config.yaml
balance_bias: false
optimizer: "muon_variant"
beta1: 0.9
Below are experts of layer 2 (counted from 0) of a mixture-of-experts language model. Rows are named router (the router's row for the expert) and show model dimensions 0-127. Each number is 200 + 30 x the weight over its row's rms, rounded and kept within 0 to 999.
After each expert's rows: a language model's description of what the expert responds to. This comes from a sample of Wikipedia text that the model never trained on.

# expert 10
router,173,201,185,207,216,145,252,232,193,223,223,238,160,161,214,195,212,173,219,192,249,211,216,225,146,204,135,194,160,186,262,199,193,201,182,253,147,274,223,190,226,234,164,202,173,185,251,233,249,212,232,206,182,210,182,207,232,218,134,147,255,229,191,180,167,189,195,231,217,156,178,224,160,191,198,220,180,215,211,221,220,268,161,221,168,179,165,194,150,198,171,210,203,242,261,159,244,187,166,227,200,218,204,194,188,197,197,183,192,170,245,241,200,169,204,215,180,228,191,239,169,162,203,171,187,205,227,199
Description: Pipe separators between cells in wiki tables of results, election data and tracklists, plus line breaks, colons and list dashes.

# expert 18
router,180,222,167,211,220,224,206,148,102,207,220,241,155,194,214,221,188,183,182,217,193,219,180,216,176,198,187,184,217,188,235,203,186,184,183,251,187,255,248,190,236,190,202,199,213,182,280,193,243,196,197,186,198,236,139,188,217,206,166,214,292,223,193,180,207,131,225,210,170,164,159,208,189,140,218,220,159,200,198,212,182,194,189,152,201,134,182,207,237,198,173,177,211,228,213,168,192,187,177,216,194,172,223,205,232,176,270,213,226,179,238,217,163,203,192,204,157,199,241,262,208,169,223,212,161,247,180,194
Description: Sentence-ending periods, paragraph breaks, heading == marks, and function words like was, that, which, also.

# expert 12
router,151,153,180,271,239,171,205,136,172,212,220,173,178,199,262,225,210,178,195,227,243,260,232,243,182,198,178,191,180,213,225,192,134,204,166,198,177,219,189,221,194,201,214,203,163,231,185,195,234,231,223,222,204,213,208,192,228,222,199,170,176,246,243,204,233,209,191,200,143,199,140,226,186,142,165,211,189,211,199,245,172,197,176,215,157,215,208,185,216,113,168,181,222,212,213,214,199,240,174,254,237,161,192,157,198,213,249,152,224,143,184,218,161,188,151,204,197,164,174,199,189,196,194,158,177,218,237,218
Description: Inner syllables of longer words, especially biology and technical terms, e.g. ign-or-ance, col-our, Lep-id-optera, ec-cent-ric.

# expert 7
router,201,164,183,216,234,206,209,166,201,226,203,191,169,191,197,198,172,180,223,190,256,172,172,201,199,165,200,220,207,148,217,190,189,210,173,214,186,189,223,261,189,152,222,194,207,278,217,221,202,220,182,215,284,203,157,183,201,218,198,162,223,224,236,134,244,206,233,209,202,185,189,207,230,187,171,185,192,203,219,243,178,200,192,174,198,213,185,221,136,142,167,206,239,193,207,203,190,276,195,209,275,133,278,170,188,198,202,197,212,200,223,241,147,199,129,205,219,241,203,196,152,205,252,171,173,213,206,231
Description: Single letters and symbols inside words or numbers, such as y, k, hyphens, apostrophes and slashes: Destro-y-ed, O'Regan, km/h, line-up.

# expert 21
router,181,171,231,261,223,180,180,186,163,156,230,254,198,225,247,184,161,145,210,210,210,192,210,218,184,210,220,220,100,212,203,222,217,203,206,227,161,190,227,216,209,211,196,179,181,199,239,228,255,247,186,197,204,225,196,172,211,242,175,214,246,197,272,196,180,198,285,260,176,191,187,238,175,147,198,211,217,238,172,188,190,212,193,178,134,182,171,225,188,158,212,178,208,173,229,196,235,237,195,188,226,173,260,223,243,143,178,191,202,180,219,230,222,207,152,194,152,218,217,189,214,196,181,236,174,241,201,202
Description: Final pieces of words followed by a space, and short function words like a, as, at, one, as in h-ot shoe, Tod-ay.

# expert 1
router,186,205,218,252,237,192,209,152,187,190,257,177,215,232,245,186,210,186,238,224,238,216,262,222,172,190,193,189,154,203,216,191,156,224,152,225,196,239,228,193,201,251,194,180,201,217,204,204,200,221,207,204,205,235,179,180,220,248,121,173,173,169,227,211,241,198,224,197,140,214,164,239,150,152,230,223,171,196,178,211,194,216,195,201,179,199,146,284,181,205,173,202,184,156,263,175,232,244,182,212,222,202,192,194,269,209,225,222,210,164,217,213,212,156,212,140,160,174,221,178,182,168,211,198,190,262,234,182
Description: Word-ending suffixes followed by a space, such as -ation, -tions, -ers, -ed, -ment, plus whole words like radio and born.

# expert 2
router,190,184,174,213,169,143,176,219,216,152,193,212,185,145,195,244,127,119,208,171,228,242,222,186,207,196,216,189,190,207,190,170,165,172,168,168,136,220,214,222,204,205,177,192,210,228,192,248,228,219,189,209,247,205,164,177,251,211,203,173,251,209,191,148,232,197,264,215,187,170,188,201,172,211,173,211,143,207,187,235,212,213,191,172,123,146,173,202,248,163,162,172,230,249,201,225,226,199,192,225,198,155,261,129,205,182,188,211,188,160,175,174,167,200,191,229,218,219,223,194,195,217,214,200,192,213,246,188
Description: Short lowercase word pieces inside names and rare words after an initial letter, like Scr-am-jet, B-ed-fordshire, Natalsp-ru-it.

# expert 8
router,203,166,232,197,208,196,198,194,165,223,199,233,172,204,201,196,142,194,266,211,207,203,198,220,179,201,202,197,176,189,230,229,190,198,177,214,147,219,266,220,210,231,196,237,209,193,200,261,225,241,218,249,233,232,185,204,229,209,199,149,204,250,205,179,244,168,236,248,204,172,211,205,159,184,172,219,126,207,166,223,219,264,199,148,184,182,162,243,244,175,220,140,250,209,200,233,237,151,195,221,246,186,255,185,197,218,186,177,170,205,283,195,193,192,215,212,142,209,219,204,171,155,198,177,154,227,213,185
Description: First letter or piece of a word after the, a, or |, e.g. f-elt, f-ame, L-izard, Mar-ty.

# expert 6
router,169,180,213,235,242,189,239,221,179,187,228,225,207,200,223,238,178,198,208,209,212,152,255,211,212,151,156,172,199,237,260,147,218,144,180,269,154,211,204,268,189,187,208,250,233,226,205,201,193,235,191,232,210,247,175,178,266,182,180,211,215,228,264,186,229,222,194,194,236,139,185,200,214,156,154,213,180,202,183,248,174,147,170,159,172,166,188,201,181,186,227,191,226,210,196,214,296,187,191,215,211,196,229,216,206,185,196,196,225,195,221,190,172,204,224,169,223,201,259,184,191,174,218,140,186,193,222,197
Description: Word-internal pieces like st, ast, ass, and, H, S, e.g. m-ost-ly, am-ass-ed, Gr-and-e, often in foreign names.

# expert 17
router,166,174,167,216,209,214,196,198,194,205,207,238,189,232,200,235,174,160,194,217,195,166,205,244,215,199,164,226,135,172,188,181,191,152,183,204,185,191,218,216,186,163,183,220,196,251,233,238,206,237,255,210,248,223,229,199,215,300,212,162,203,213,210,142,221,167,193,211,155,176,196,209,150,170,171,195,196,249,201,230,240,251,183,170,183,173,217,209,210,195,234,173,256,198,206,249,236,203,196,222,230,165,227,165,195,186,228,221,135,148,197,223,207,98,213,192,193,168,209,186,169,167,253,199,166,182,202,188
Description: Two-letter vowel-consonant pieces right after a word's first consonant, such as el in Tw-el-ve, al, or in Novg-or-od, ul.

# expert 22
router,186,191,164,210,213,161,235,227,173,242,240,209,173,196,197,186,143,175,249,156,241,189,175,250,177,186,130,156,120,185,230,164,204,177,207,220,157,239,204,192,200,218,145,209,241,201,221,193,250,228,254,268,204,195,189,214,249,173,163,165,248,203,230,166,193,225,193,229,218,200,195,240,187,179,174,223,171,232,166,202,212,217,169,190,188,161,148,203,239,185,172,214,214,178,234,169,251,177,189,200,182,188,216,182,214,164,230,164,157,186,260,243,215,208,174,183,221,238,209,259,197,177,222,190,181,205,217,199
Description: The, his, their before nouns, list-item dashes at line starts in infoboxes, and table pipes after names.

# expert 14
router,211,195,143,197,227,188,172,176,206,197,213,194,179,241,217,222,198,191,238,219,245,241,224,193,145,146,200,225,171,182,217,224,202,178,173,252,185,188,237,190,223,232,212,195,215,210,191,210,202,241,244,232,257,224,160,183,185,217,144,189,176,237,201,184,282,211,238,225,168,182,197,214,155,160,217,195,149,225,191,201,193,238,183,182,151,172,178,210,168,183,149,177,178,180,255,222,239,254,189,196,222,182,196,189,265,146,241,158,199,195,221,235,231,166,154,189,142,171,219,208,136,197,213,175,157,209,196,168
Description: Word endings completing adjectives, participles and gerunds before a following word, like -ing, -ed, -ial, -ical, plus of, his.

# expert 5
router,144,195,170,232,173,151,222,221,165,161,210,216,133,231,224,243,170,190,252,244,210,256,178,208,167,209,190,213,201,193,224,176,223,222,214,193,189,222,200,227,188,268,176,250,204,204,255,288,203,214,237,206,214,258,135,157,210,177,185,153,241,216,184,191,222,216,226,266,188,183,213,227,176,198,225,215,188,220,215,232,196,207,202,136,192,193,174,238,191,212,178,154,209,190,232,225,234,163,208,174,200,212,254,200,226,190,220,171,174,229,179,212,179,180,176,206,222,210,206,225,143,207,224,202,186,218,222,123
Description: Prepositions and auxiliaries like in, at, for, with, over, had, usually after a verb, as in win over, in 1905.

# expert 3
router,167,208,178,245,226,196,198,158,161,148,206,254,179,172,180,238,196,200,258,141,175,203,170,199,168,203,175,159,236,189,259,222,171,159,162,224,184,213,221,204,189,172,147,195,227,203,213,209,207,189,161,236,202,218,183,214,231,186,210,210,238,260,206,169,244,152,184,216,194,147,186,195,203,164,220,184,148,181,166,274,165,199,218,165,199,168,204,223,200,192,195,204,196,211,227,192,171,192,115,241,193,166,250,139,215,179,213,170,229,205,225,207,179,111,191,163,178,242,190,220,180,166,201,186,193,220,208,181
Description: Paragraph breaks, newlines, sentence-ending periods, quotes, == heading marks and table pipes, especially in sports results and infobox lists.

# expert 4
router,204,174,221,272,189,168,221,140,169,186,212,200,191,211,220,197,169,196,198,172,254,190,220,193,187,176,194,211,181,176,220,146,192,209,198,207,157,199,232,209,201,238,161,184,188,206,220,220,220,194,194,196,194,227,159,100,226,210,172,178,209,215,213,192,216,210,237,191,162,140,163,228,148,210,206,174,178,232,204,196,122,179,217,163,165,158,195,271,218,183,192,210,191,163,226,219,202,243,167,218,194,179,214,202,240,193,234,208,192,194,217,199,215,178,163,101,208,249,217,184,202,202,186,192,180,308,196,185
Description: Final pieces ending a word before a space, such as -s, -ly, -ers, -tion, -ley, in prose and table cells.

# expert 20
router,191,166,148,208,213,119,230,162,164,211,248,221,145,216,253,239,172,177,195,227,254,242,172,228,155,167,217,212,192,127,241,197,193,192,202,209,195,194,225,178,202,245,154,225,241,258,202,204,216,200,234,203,233,215,181,149,194,216,183,157,269,217,228,191,191,215,208,225,209,177,206,259,173,200,210,217,167,209,153,190,193,208,212,203,180,199,193,204,230,197,221,184,187,221,229,192,213,174,181,200,204,121,203,172,251,148,256,165,174,198,211,247,211,210,141,192,198,227,222,260,163,181,190,209,170,206,209,187
Description: Mid-sentence linking words such as and, of, by, from, with, or, plus commas between list items and places.

# expert 15
router,155,224,236,195,258,178,230,192,151,170,253,181,146,191,205,219,205,196,209,205,183,226,252,252,175,185,175,169,195,215,220,202,141,219,152,208,184,206,257,241,188,264,195,219,206,220,188,210,227,212,247,264,211,246,173,185,261,220,177,195,208,198,223,207,240,168,221,191,184,187,211,241,196,165,176,225,194,196,147,231,200,217,198,176,176,198,165,245,190,177,166,170,188,163,249,155,208,245,199,184,276,214,200,161,231,225,232,217,182,173,195,212,187,216,221,179,177,207,213,240,171,114,223,191,213,205,233,245
Description: Word stems and closing pieces in general prose and tables, such as com-, cap-, produc-, con-vo-y, dec-line, Confer-ence, plus single digits.

# expert 23
router,165,177,175,237,219,166,210,226,198,205,210,205,185,217,196,265,158,213,201,166,197,209,208,225,213,170,187,178,193,149,245,145,224,164,183,215,201,232,202,235,149,172,158,246,195,254,271,233,210,242,214,187,246,257,204,177,197,183,192,197,231,219,200,190,227,183,196,224,199,188,232,215,203,209,165,215,207,279,200,262,206,209,209,162,218,240,220,267,189,191,251,211,233,235,242,216,261,211,126,233,223,182,192,197,204,215,213,186,167,199,174,225,193,186,189,154,199,237,188,200,190,163,264,175,166,212,262,205
Description: Pieces of non-English proper names, especially South Asian, Arabic and Slavic ones, such as Sa-ad-at, Kul-k-arni, Mos-ul, Ch, Z.

# expert 0
router,161,152,206,190,183,170,263,184,201,214,218,215,151,217,257,232,185,155,214,238,259,259,199,216,181,195,175,209,192,163,255,157,164,215,172,230,196,222,226,195,178,256,190,180,205,208,263,197,203,194,234,207,205,192,179,200,203,242,135,155,206,205,237,176,201,154,266,244,142,168,213,239,161,188,207,232,194,188,207,221,220,254,244,221,185,198,189,196,138,190,171,228,217,225,230,216,235,171,199,249,208,186,204,188,241,192,189,186,238,184,245,272,211,221,189,162,153,225,208,234,170,174,192,207,198,201,202,211
Description: Commas, colons, semicolons and closing parentheses or quotes after a name, title or date, e.g. "Hideaway", or "EST:".

# expert 13
router,171,200,169,197,227,180,198,158,158,217,259,169,174,224,279,209,217,183,203,173,202,181,226,244,160,188,161,209,166,230,200,162,161,173,198,227,187,231,215,208,233,220,203,219,240,175,194,206,253,225,281,236,177,240,200,170,197,249,208,145,180,198,237,224,205,181,229,212,133,170,137,219,194,172,194,212,197,226,158,220,193,194,169,224,170,186,201,213,202,162,190,165,222,174,191,163,214,230,161,273,252,172,193,198,193,180,222,187,176,127,244,226,176,191,168,178,199,156,215,226,199,167,188,171,164,224,235,208
Description: Opening prefixes of Latinate words after the, a or of, such as pro-, con-, comm-, pre-, fl-, often in science text.

# expert 19
router,182,195,199,190,244,198,236,175,207,221,237,214,149,148,190,191,159,176,214,232,228,190,206,212,219,208,183,182,219,152,220,156,137,229,193,236,190,221,239,254,176,216,213,201,229,233,199,208,251,209,202,198,213,232,156,180,209,194,176,156,225,210,211,155,213,233,237,248,218,194,205,216,187,137,194,229,209,177,165,243,181,209,195,178,202,208,171,225,145,148,161,181,238,152,251,184,206,215,214,211,266,166,267,175,180,151,244,233,194,184,222,257,142,181,172,199,222,217,238,207,151,179,211,136,187,181,210,176
Description: Digits, decimal points, commas and dashes inside numbers, dates and ranges, such as 30.25, 1997–2009, 1,630, mainly in infoboxes and tables.

# expert 16
router,163,169,227,197,239,202,262,218,179,251,210,183,210,194,232,237,161,194,202,185,210,184,190,211,202,194,187,214,192,192,241,184,181,208,212,251,153,244,238,206,152,197,171,177,243,224,224,240,195,263,203,212,207,242,172,180,238,184,180,187,229,242,206,168,234,228,237,249,116,198,193,203,164,160,144,219,215,201,202,220,189,199,189,210,159,231,147,234,167,209,182,231,199,176,244,212,239,196,218,245,187,211,250,205,218,149,211,158,223,171,213,255,219,198,206,127,164,254,248,235,154,198,235,214,172,213,211,202
Description: Digits in dates, scores and table statistics, and opening parentheses before country codes or records, e.g. (RUS), 21 July.

# expert 11
router,199,184,226,217,214,179,183,254,187,210,178,218,164,209,199,212,182,179,171,176,182,181,247,232,239,168,198,165,154,185,244,183,194,195,138,204,183,239,184,238,181,185,105,223,200,195,225,222,191,240,205,244,213,227,206,152,229,149,192,156,272,228,203,198,199,184,226,213,153,189,216,223,132,234,165,248,186,206,206,241,187,196,205,189,188,162,196,273,193,191,182,243,245,195,246,172,202,252,194,239,201,180,202,177,258,195,212,176,203,187,197,192,130,166,192,165,206,216,178,244,176,180,232,178,205,245,165,224
Description: Short mid-word pieces in names and ordinary words, such as bri-ef-ly, O-bl-ast, re-br-anded, plus year prefixes 201 and 202 and table pipes.

# expert 9
router,187,186,213,183,177,177,190,183,204,211,229,242,187,210,246,241,187,169,231,197,226,186,225,238,95,211,156,148,169,172,225,191,111,185,205,200,197,264,223,233,226,245,214,234,213,180,205,244,229,217,223,217,220,190,180,176,234,244,179,193,210,213,168,207,237,190,279,200,171,170,151,239,188,157,205,234,173,211,163,236,215,234,193,209,211,201,141,205,170,178,175,169,227,222,203,166,232,232,197,236,242,209,242,157,200,190,239,234,197,173,245,199,186,213,198,158,226,233,235,206,211,198,185,187,199,217,220,150
Description: First pieces of content words after the or a, such as career, countri-, prov-, Leg-, plus %, $, ° and table pipes.